python train.py --n_layer=12 --d_model=160 --n_experts=64 --d_expert=112 --normalize_top_k=false --routed_scale=1.0 --balance_loss=0.000188 --steps=11634
Below are experts of layer 3 (counted from 0) of a mixture-of-experts language model. Rows are named router (the router's row for the expert), up (a neuron's input weights, with its number) and show model dimensions 0-159. Each number is 128 + 24 x the weight over its row's rms, rounded and kept within 0 to 255. Numbers have three digits each.
After each expert's rows: a language model's description of what the expert responds to. This comes from a sample of Wikipedia text that the model never trained on.

# expert 34
router:112148106119114121106114134127142117099129164123120089118097072135135146078112171138116120128104201100143169122083119142143139135089075134107101127137143135126112118090143098106135107116121134151142144157091105141124156131158154128115113164129120126093170125138169093129136147081105117122166155163123154145122139156155126131147126140132149191156135110171078120157178143118121114136137079118126104163126134141118132139147146120132137161100095168129124113119089144113115147100126073
up0:150163134101120100135143159091145120108146108142087115136087097118130129085093149121085080170098143122122179134119129140088106139132132114129079086083158103160148130145128115118158121073155170168129078128122133102109116132129116132124151159116127132117125136114144111138129172111086162144114110123136155157073116137122102071145120097156118112144109091167102147160178114140126135136077107111129131148143152110100125123125140140091157103136125145142125116146115130177128137137117095
Description: Small digits in tables. Single digits and small numbers in statistics tables, scores and decimals, as in 3-1 scores, 2.0, 0 in player stat rows.

# expert 42
router:141118132184156134136099121144149119154092141151133122160108118136144181101055159116144118116102185136156156087118129140159166145110109099108103126151143138158134133116123097156155106104170130108114088164092135107118153132118125117117159143146129108108184125155117149130147144092118127131153123154125168164162145124119126127103123145150135177141146157126099146148168149139117103117156120110123121161173112166117148113146127144122155165100143123144126117147097132136126153129183063
up0:130165116135105131133108095119165091144113129095114133144118131169154116122164093145140134130082139118103188136105128131137090121145096125168143097153154137124097171128166102100116118122143159119160155165141149102108122155125128108144143117068117096100120160134139145147153166136146133151128097101104136118133146112122124121146133098107174167148154081116115124082115099158111149124134152167110115151080139166128115118097114095108128113132152143148136118175141159076133127142178078
Description: Unspaced hyphens and dashes. Hyphens, en dashes and slashes joined to words or numbers, as in Lot-et-Garonne, 0–2, 1997/98, non-utilitarian, and digits within them.

# expert 37
router:126145117106104140125119133115103151138144140158146130145096140107159166099090194193108120092119123127109156128114105172114095133088102104094089095083123128112111099136112112130107121130172158126127144161149128126110120144159128118139163136150119163108140068109075112122147118115139066137162128157151141154116153082096109142137118130129111161165122129149134157140122151131113173150157120127112107140152106135115132163134124104148190121114157125151155168156113140110100142115140101
up0:143160132151155101110141139168090121105137134129132139155105077131134122098116150167101142120083160104097114157142139136113138172142115141125135132133170162072126116148081126104135090131131149116147144124147112094117092141168126170105124161117124096129146093147106127129117101184125116133108109152109129131119146135122152126091170143105151134121197137131116154153184132124150135104133095106085150143119124044093141155123128156091108110130142098121144141119113109127177145129139138
Description: i and short letters. Short letter pieces, especially i and u, after N, n, M, in Asian and foreign names, e.g. Lautan Ap-i, n-i-ece, jiangsh-i.

# expert 6
router:109142088180101139123106128110109120126143134122133103131067097117123146108109163155125116106100176074122154096092145120144131112096076142111158127159131095140170154139123129160140106134113121144134081136129156136122121134133152079143196144115090100143174113164095100116127140097118130135141145134122116160151138111080136112149128145156123119152132125108079113150113098139170101176153096125121105141110130142136133123136136115117153101098111149126164150142120167147058141125141136
up0:118114107124100131155149146133156142129194103115116129150093164104112169155137188135162103115119144119138113129112161165117102121151119100125107153137134111121124144171099094127126156093159129145100169134128133182140123164126109095105146118111085144104140164066140142126161152132130140102141086141122107163107153129086101131120142159081112124130130123135099118115136089179139130142091124120081144119156106123115150118129106128121112113158088144152116106155139137137137138199105091
Description: Table cell separators. Pipe separators between cells in tables of numbers and rosters, list-item dashes, heading equals signs, and sentence-initial He, She, It.

# expert 19
router:116171062166136125152091135144130117120110115121151092120100116130124114122122181125160120116115127133119127146117076140162158115117139140145141089107114098111152173116088100124138068135158135132189139117107093110162108111166119120112158133120094139120129088139170125126144125102140103117116185120150121186162175124167129148096143126159150132148092086107096124148117125125137089124131129101121145162130143139131124143160124106129158149132105138130162164158080129128138093101146140
up0:176136085143150101129098139162152165168141120151172146097115119135148181120099133151155182109113133123147115155161128117114154126136160104153162169129144130143130136118148126164145119155132130104126154128107120158074154105088073122143147134112094135122100132108117123131148149123154114111136156133172114111105125096168158124122108128100180150147106106103130115137148162143139140152118120084132145148130081140156114108091140128164145154113063106150102177111118133148089123142110106
Description: Word-final e endings. Closing pieces ending in e, such as ine, re, ie, ide, ase, ending a word before a comma, e.g. dopam-ine, Tu-are-g, Ro-e.

# expert 29
router:130153094139130144119128132099125103096137129112096140174110132116121158102075143149125133114120146101163098134121135140123115125108119096098077113109109168121129121131116114099139116144147149122162128116141150142142149153152134129133142148125083120112204095137139139162117159116135132154135168141148134162171172132139142171156145147161122139164099092101049122153136106167140132140175143146130125194145166156123179148140151106133124124106111135186161127139109117126111114105133144
up0:108134131126075154164124066139105148113117182099111175151117159120124135128116116131121076147167094122140124152167145138154113163120137145142113170190119113141135149094100152126155114077117130100132114128130111097142101133122101146076129132118145161128120116091133156149143182128123129117154101136178122150111112148141106145120141130142180112133123131116082101110136149135101142126116123101152107147155116114125151155155078132113091151155101125181097122161138104112124139125078132
Description: Line breaks in tables. Line breaks ending table rows, list items and headings, especially before a pipe, dash or section marker, plus table separator rows.

# expert 60
router:175167113143127127142117147144100117131189114148106123116115115115140164128091179135123126099092110116114166137105088136146124108113098106125132135113145171154122103105123125123100133105165140152187118141163100119158102145138093113153168120126102132125146092103148106126172137110129083131107183173115127188118152110090128166141145091145126139123094098128136115182096142158122154118157150137127126172134121121117138152111095137118170155099119160138124165147107135125127111088131159
up0:115164130121108120139128147134156083125125183145106152095117149122181168172105149109154127113134151152109109106126150146130101139077088180133156148074181158135129077107156088123111123111119141143144109096127132106084164123127153114144192104129104122128111129113163085145086138111142135113130148132156150122116133152129146122176119132155146090133089097135115128170123144127134119130161149155153153098108101110146146140113164097146128138161105138128121127124146122106140163081112141
Description: Final vowel endings. Final vowel endings of Latin, Italian or Slavic names and taxa, such as -a, -o, -ia, -atus: Lentzea, Franco, bidentatus.

# expert 18
router:131138122141136142130043145135140128136096125168106100142137101149124190112080146173137116092109166115154136124134115133144144161133072089115108102140138169154094137133081112157114072124151154109141093144075154118116113149118135116125140139109134100088152104120111113117155131126177101127140124128135118154158126140147123106093160141134144125149120125142099174154152130123163097134145122089084139154158103145122142143144145126127169171125164117138148139103127154144172143128159119
up0:151111136153176138112127150153169127153134106175178149149119113125156134156112148149098135140127124154190121125139169118123132155141096111142127120115164103115123140136161142130105149131111115144149100116137120108110103132133133097117109088131111131132147155119133194108091123131138076133150143126150082145149145120100158175154093152080119121169149121096111068125140113138125119138172124113144166134161138103137100054134141091119191142121168127091105134128141121126136120153137127
Description: Hyphens in foreign names. Hyphens inside romanized Korean and other compound names (Keun-Won, Hurst-Euless), Japanese/Korean byte pieces, and short foreign particles like de, Le, un.